{
  "experts_per_token": 8,
  "moe_layers": [1, 2, 3, 4, 5, 6, 7, 8, 9, 10, 11, 12],
  "balance_loss": 0.0179,
  "balance_bias": false,
  "n_groups": 4,
  "init_std_router": 0.0343,
  "lr_router": 0.00121,
  "norm_eps": 1e-06,
  "tie_word_embeddings": true,
  "optimizer": "adamw",
  "beta2": 0.95,
  "batch_tokens": [32768, 65536],
  "max_steps": 7752,
  "dataset": "wikipedia_en"
}
Below are experts of layer 4 (counted from 0) of a mixture-of-experts language model. Rows are named router (the router's row for the expert), up (a neuron's input weights, with its number) and show model dimensions 0-63. Each number is 128 + 24 x the weight over its row's rms, rounded and kept within 0 to 255. Numbers have three digits each.
Before each expert's rows: a language model's description of what the expert responds to; "mostly gets" lists some tokens that are sent to it at least half of the time. This comes from a sample of Wikipedia text that the model never trained on.

# expert 38
Description: Word start after space. Spaces and the first piece of a word or number, such as twel- in twelfth, In, 1 in 1950s, ve- in velocity.
mostly gets: " Clade", " It", " multi", "You", "segment", "glo"
router:096169140128117176141147111142106156098137128104123089170171137098137143133131136096160154165136106113129115163146148145122128090174157156152171139112130139142145114111151115106139120122132115
up0:118140126146123136103098145121122139084153057109145143091148141074169170076181108182076097127160115097134095075150140117135141140121139150125122138139125168145140100127139142125121124096127167
up1:162131108121118097155124125122137146122155059113095139119147114144133127147128132157151110116154174106113118160111145106157119130138108077135108115104139105138122130148162105133149106134124162
up2:110115150153154111091160119104130146124148149069184138149121169095127146139080090110104142115127073117135160130124125163156123119139144104098164126139137139152182154130145166093116112166167118
up3:188135147116137146149139117116132149091075110106148119141099134124117131121109114121161100111136126125144121100134100135148156175090127092117126135119122127155145132115097127105159110112154119
up4:092109153098111160101154126137135131155148108140141131139157123148111172090144164107137116126131144116150150134114118072138124158147120144130128105140106105093133183124104122144120136112125105
up5:103126154122098087107135115119108126151120091151137130119084115098075077093113117100145122141123097148135124102135096151124109129148128120141144127143109131122158095114143142131122111117181139
up6:113075126127149133085163148156198121133127136089120112146131124146109116098107100126177102185128149139111140127143117099109113127161137176126111124104115116127124125154136118106116114162131147
up7:083165132141106126136112086112131146098141161151114118102145178123129112116072101136112166138096117146126117146107127130151146112164138072131113125122090168119104130123135127108101151125120112
up8:145154154131114089085146103098137152158137118098117106112104113120106109150131123175159059066140106101146142102135128103082129125114120137147121133194131134107148139101135149102099162177148154
up9:093126137114096143137132159104128085119065125087154122131108092119071119103116120098139140113112133102088144155134146126079114136091152135131163140148154139105171136130134122143124145092115125

# expert 0
Description: Word-initial prefix pieces. Opening pieces of words split into parts, mostly Latin prefixes like super, sub, dis, con, pur(pose), plus leading digits of years.
mostly gets: " super", " multi", " Animali", "inomial", "conf", "storey"
router:135135148081133127169146139133091114131130137121189076132137108075130110149141137096139147145144139105135129117149120122109153146129110140151115147109132152136125080104143115099176113102134100
up0:147167141109119124133162124136126102133136136148150108113152096128151141118107140160063148178132138156080125157098155089115120117117123066162109143127097155159156123123118103152120140143110155
up1:135142144120130136129147127184130164165132153093141086146119130136145093136150092146155116117129117142132093134152115132086109107118153132106117117145095111121105134143143124096108122131098166
up2:131144116145112107131152108128143110175143092084128088138136093150144102114157162135097115195148146084082098161137134142093127094095143143131135126084099141115102118129123087166133110113116119
up3:118132128184083148106105163175153172107095116095125151150114092161112121084116160118130143088160125138143149158085143137097148086126109119124115115142119126106102133139072112175145116113149095
up4:110092132106128123153113124162142100110113107132112187120137100124110109127141129126101099105114133098100117094126107122174098142156100145076126138142123066137128122114108203103124095105156153
up5:153090082157110107106121113152132115132125133123112108142124120136098111121090168134148125096082138097054129145105140140089137128209137102148161131076127133042129115149137133119153110118139134
up6:160104131101153105126137163156102161114101126119158120136088157157102096126150095076150120139103056090152117124140151112135124178150114103131134105156086101089120113106109145090068100152134144
up7:129174136139110150131123099139140160149111049130168142155136155104154120158130118131132123079176133111155116148131177125171119138133150138137119124167127150118175164115111133145159169159159129
up8:127093161133113135124151129121136134154171121101162126129139136115121102144169093089157140120111141069136145130110180140136129141116166174125076122189127081081119149115143156078069147093104144
up9:119128146121068116149150145128094121089079118133147098146143140104110176109068067099131118158157111113129129135149097131086097110153108135147174115157143148139157151125150125209121105143129128

# expert 14
Description: Hyphenated compound ends. Second part of hyphenated or slashed compounds, such as side in B-side and air in surface-to-air; also closing year digits and See also.
mostly gets: "He", "year", "based", " into", "towards", "which"
router:137122149119148126167136126109120156137137106115103098110122104081140085131133145125081108102115096183099112096128107118140159134140133121106135169135137128140135088101139124099128091099132150
up0:170131106176131146150140095137163111150137153118105133155132112138122087149143107130123132140117128076127081164106153135139149109135119110106146116178126131120084144116110153106145100144088147
up1:094156156126067089127184090128103094115107125131112177088134133149096155072142128122113154160123142115114106142146122172062142119154161127097122104137125119102150163160081150121126123117135121
up2:127150109181124188117144143146127136132111141119138119118122150104122150087075182160148151107152132145138103166125117107144149148103121134130104128117173120130107089154112144119124127126106157
up3:120164124144131130088122139156112087133166128104161087134103120159139138127142169128147121162128165125138130110157110080075130139105117081144147132162073122133136139126123189129111143128105115
up4:125114112146129132074118133149136118077062101156154122104147149137126120126121144117119126092121154104136143162155152076125124084098140143122105121114124154124132113152093106151143139117124165
up5:103127123135129109141120123130117165135084150124123088141107135139167099104133151153125062115136165128136138122124141091132133075129108137123162139148105139136125145118117113135147129097150118
up6:151158148107141125141127104094165168133143078106134133129089146118071137158121107125133130137164123122140080106176110093119093094117124129186145102132118142143118094148138151135166124135172092
up7:118076110117128116118137141107130148150121151161131104144116087147098124175135137164079101123153116138103086130141125159115108108116110117149143114095148111097128137108145142123120126168089139
up8:118136144131113117139123140155127088130132078156139131167140099118168148086085143137132094106120106122111208135080079090127151147118162153094124114134094176111129127116112145115126129135121096
up9:124106188151130113107150106135121101159153141153136168124094107150111123128151111102166104124189140061106136094089124146109136133115117156109088119176142184138109110118162128136165102123091179

# expert 25
Description: Commas and opening brackets. Commas and opening parentheses right after a name or place, as in Castle (中津城, or Pocatello, Idaho, plus taxobox Authority labels.
mostly gets: " (", "\",", "inomial", " Authority", " UTC", "\")"
router:138126138114142120133135118115096181148161122086143120145129117108158098158140129097102130150123103102146080121092126153116090127163099096112122147165122104136162106145116129169136113153155159
up0:163106085159107101152142119115146166136107131111154136137139094116148128096110161093147116144106095128141109147165113116141135156132118132150105107141101119117131180165111098079052136150144128
up1:101157113138126128108141134110139138132120096140146144159127133123123168132142118118172169132106081099116129167125181119166116104128114124127113087146084153109117111150128150124141143132128127
up2:199127111128151144135123133122134077115097127132168117095099139103148093119078125102075099150122125117146124111131112156137116135117126121150149104189129109116121148191110080110097128134126145
up3:119147150138146125155136178151113148153155166106087122086068096166137127119128150190119166164134158119093100125123141128110127129136144136149132139100129091102121113143134163136157104143136119
up4:131042102138127160117131121127156116077089187129158105135150133149091140142138136087110121152140173146127128159143141123154153157134144152132081122122109111084155161146142132168116103158143098
up5:143113146106124107110116094171141154166135132117117118121152140137161079126119140124135132106130129122108132161134127098151120131125129161136134124140124169082149135139138099122125160144098134
up6:127138104149117128141120099107143112129133149095104128148145100143124133118149134104143138150124146149134150149112083082125137115126124111124125108184133121139105138103141111098093097100157126
up7:143126108115154202138135135104160119121103113147168068106137139113133112103109138123120132133115147129136074105100139101135121166127104138159128092085145115134106116167114120108112198148130168
up8:118133146135118133158139158139115118168142179140073165115093118152133120127082121170145120151144150099081123114107149143121118160149136129139129146094142094114124120145168167126134130129131140
up9:175080101158123133148117124149175146138114080108167095097128137105138156144160140104143123155077114119162139165098113145119148071138118106124142103164153120166142146180118098125101133111100106

# expert 53
Description: Definitional sentence articles. Articles and descriptors right after is or was in opening definitions, such as is an Argentine, is a former, is a species.
mostly gets: " was", " is", " another", " footballer", " were", " oldest"
router:168149138149099115119145106110131111116127139123157164127112112149107101160106125164139107087117159112161118126086130128142167111127153101096146119114164120140109129169144118074111146114135120
up0:178143135144102112098141099132123172111061101133167142164129163060112122093121137115148122081104102105124157137129197151107118129125108098107165142171140173126182119146137158120127134131101164
up1:141130123145117140087124201072118135113135105122148155116114106128130134124122137132121158136137125135148106184119100147186111143140153164112150115096124136151115153168134137105142121095156121
up2:139081131129099107111142117109136174124120101161146144147135105146108141116148127117161146082130080091131129123127095136116121114129119137141129137172132148075146099133138158125116143135157133
up3:127101126122118109103122094119146144157133081123099136168078138095118119136070114096127153141139128110086164157118175115115148137130143118177111177127145127158156100118082162086146169121099118
up4:098142107157124117177104110132116132138102134135138100138120161114118168105166155111128154125136130162176131150096169156124140130132143107109123124203128125134124109110179090168113132117120166
up5:149128099123166090167094159139126091131098136124056168138118123103087154124177082167117114125140171086151126106088105098071129132089182147166148163112127115113112098143136115098135093135111116
up6:116144133112162139148151138118130168112101134102147156129112152155124165133122145091157193175141197140112122129175158148140123150143072108130146142151157118129135131105144114146156125118132128
up7:114123156122162087088072119139131107112081139210106139118108113180076124129185078133134118120102153129146154153122145095115147118120153098127126115152093132135105130128195136107123128124155097
up8:128116161164164128152144113120092106131142128135107128153174166098138122098122115128121112115134128117146127115160085102088127096132122129134120121144110132129217146145166090135081144128116144
up9:155141115103132120136148141086132157114144131137163088100132146135112144143139150128130158116074134120111141082113129096113114094118083113162146117121143139100150139100148138159115129161129152

# expert 57
Description: Quantifiers and degree words. Degree and quantity words before adjectives or nouns: more, most, some, many, very, less, especially one of the more, the most.
mostly gets: " more", " most", " some", " many", " few", " less"
router:077090125168096118150142104127099104125105150098126113125128137174141124189142130082148155138128144127163141143144143119145166145116117119072134103128111109143097141100160131100099106134140099
up0:090103123119129129094122135144150198161137135142132132142133122146133109128155143088113134150139142117127108116126161101114114147123128122117123171129119133128113153147135147144160100103156078
up1:114113166132119182124100124120141086097143113144128140167159105121127124103112144113110158162118155090104157127128110204161129145119123145132126142140085091143114129140121098112126146129103116
up2:134138121150143180145112121148155129163107133113086146117120165119163128084154151087167131109120149117097130131091157095124095138133143176099116158153109145140120116135142160161128166126104187
up3:135115097145119133096072112118116126106153133118125068122142117123135099115070113143090133175190186149103156150129126123143132110150150102142118138155132113151139151115140114141149113153124167
up4:125107154114138136129146083144114179117116125120170104136142141122150147113099111047130145148151091137114152147172144120118118142133142117163131102160098123137148131102149112149178135135144102
up5:160130093127134154166104111140132154151119117093129098081108129133125122109139102126141146119101115159138158169149101109116099156166131151097083137151149096106111134141109175090117128112156111
up6:126147145085135103112176123126127104102097085127125143152103042116100153135103126146083165146140121138143150102167130106085129101166122125116148174128144102154141089146089148143127126116124122
up7:097110170111111116126095088157128152132160145149133116162118102139163124143122122112118151177160152104118146163159152112114158165178129109165133137105125141125144107114097076171132123162142146
up8:127153143112126123119125170137114087121116138125165162112110106149170177096133121097095130123093147100140122141115129171118102099123108102119161138140094116153125148128152150122158089108180113
up9:132123121119111182080171117149128087154169149110114113083158128146154115142151127139156123154102160128065157105129105121119125129115109141120081132146110109141137075094124146097089168087135138

# expert 26
Description: Pronouns and em dashes. Subject pronouns before verbs, such as he, they, it, who, plus em dashes and opening parentheses or quotes starting asides.
mostly gets: " he", " they", " she", " They", " it", "He"
router:169103140144154182136127130105125125158142127107152141150105147079170137122113139145159194151081095119119138109111107146172094122132110141117093146116123112164132090124123146149155133133088123
up0:139147116163152132108105135165130091137095139141130101099099131157117125125122124095118105172087144171142119112087115124158138096119140106134138120153122125077140136188145117134073141104121135
up1:152106139135134135113109147112179087118115067138189090120089109085093118154132138125135108146102109139125091142094138145143132082114134129128122143140102130138147128182140125157140126122110137
up2:113143150124088129135121124129116145144136111082119128127138122131107101142114102124184097100169151092102128121125118114081140109113131128105165122129107140139139148121143149112143074145112126
up3:102135102165075140104143115141153130111124092141160127105125154133125098124154120139125113111126143128130152126126127134145091148116108130088101105118093132093082154117098138133097110111106128
up4:156115126128088145129131080123153118130134123107103139154139130145143115112103098102148101113104097121088111141115151107112186113126132115195106113117109071140145098126140143120137146109173124
up5:124114144126098128092166037155119128107090033133161105105129149155131113126117130131140087123106161166153136111169147129089126114135103115137086098084143147090170108149098151143109138119136154
up6:133126106059127108127102169145130073115115071111097160126118120102130140117169157126164156075075116165066108114150158099118111155182137157134136152124129131142164121126132089163139093147133145
up7:081121118108142117161154151110100149124097104147139109115121095098101160124122141104136132148099187134121175130131112104102119096154197132138166141088120173153119098120076121141153117116135159
up8:131120153162137084128144152151147123092115080127168128087115142094114122098127136183107156135089140117134186137132116113137108134141143137148142126127138129134092146084131141136131120097139159
up9:157154132124127158140166145141107096123123153094115159097162095105148151099096135112144147119151139143130158109131103098132153164103159104113089133145141101096150148143121113111123126128149149

# expert 62
Description: Mid-word and kin nouns. Middle pieces of words such as -di- in subsidiary, -mi- in Semifinal, -t in Extended, plus kin nouns like father, sister, and two.
mostly gets: " main", " father", " sister", " three", " song", " husband"
router:127127143081147120171136079131140129093153151118139126144157172095080117113111135101133133181107135121122107131144146140133134129119114149114123155102137147134130153122143139145107118146094087
up0:101137096106107137149105076091135093157150129158091114113099115141144089115112119101106105109115183148140147115103121150129111128105098105134083157104087128147096132147190146101132106093085108
up1:132121108098108131109107124103166139121125142103096076153147144160119102152172134104141168123162138120145159145101123071129127157128148094147119121126115102105154137146113156109167124174118115
up2:136147143198131106166140094149127123115113136115149125134161079097115128110113115127120137166127120137155114143152089133096120105177125128120129128131144108102116120115134141087139123137105064
up3:145102154157111113127127136138146123151094151124174171132127127159111122138133098103142112121072131134124082160116140074138109111186139140163134110134111111116162148146150114139187126115128114
up4:114142097116151134158139144135167126135077124120168103124128133135151113115104094146114139114108147174141098135146145113150116131173080121091154099140074159107131158137127130118147128136129118
up5:166100113153116147131126125123138126162152098148144190075130094114157168125112155143093078132125150143124118123146116156159101131100118147113093112114093118115120142127117151133129119102120129
up6:156133140128146090133102120121110079170120099110093111106144080162124133128126117157129130084142139141111109107109150122131146124111150115093129103117086151093126170157167124115141133113104119
up7:122168143123099159145147087178109145120105110142135109137130126110157111117133070075158144153190105169134172109177118091091112128122118146085106106146141119086123112158138160118135099139108118
up8:133139141139128148119150156106122100168083118092147123128104141145160142127141137105132161187077143119160132088106147126132130152129121150107163118132139088149132139108133123168172175127118131
up9:134114119137119115152127129108167117130146118108101135143134115136131173134128109135097199115149102123181105113114166079100106168123125112173114139113133128102100151115117128089105089154125114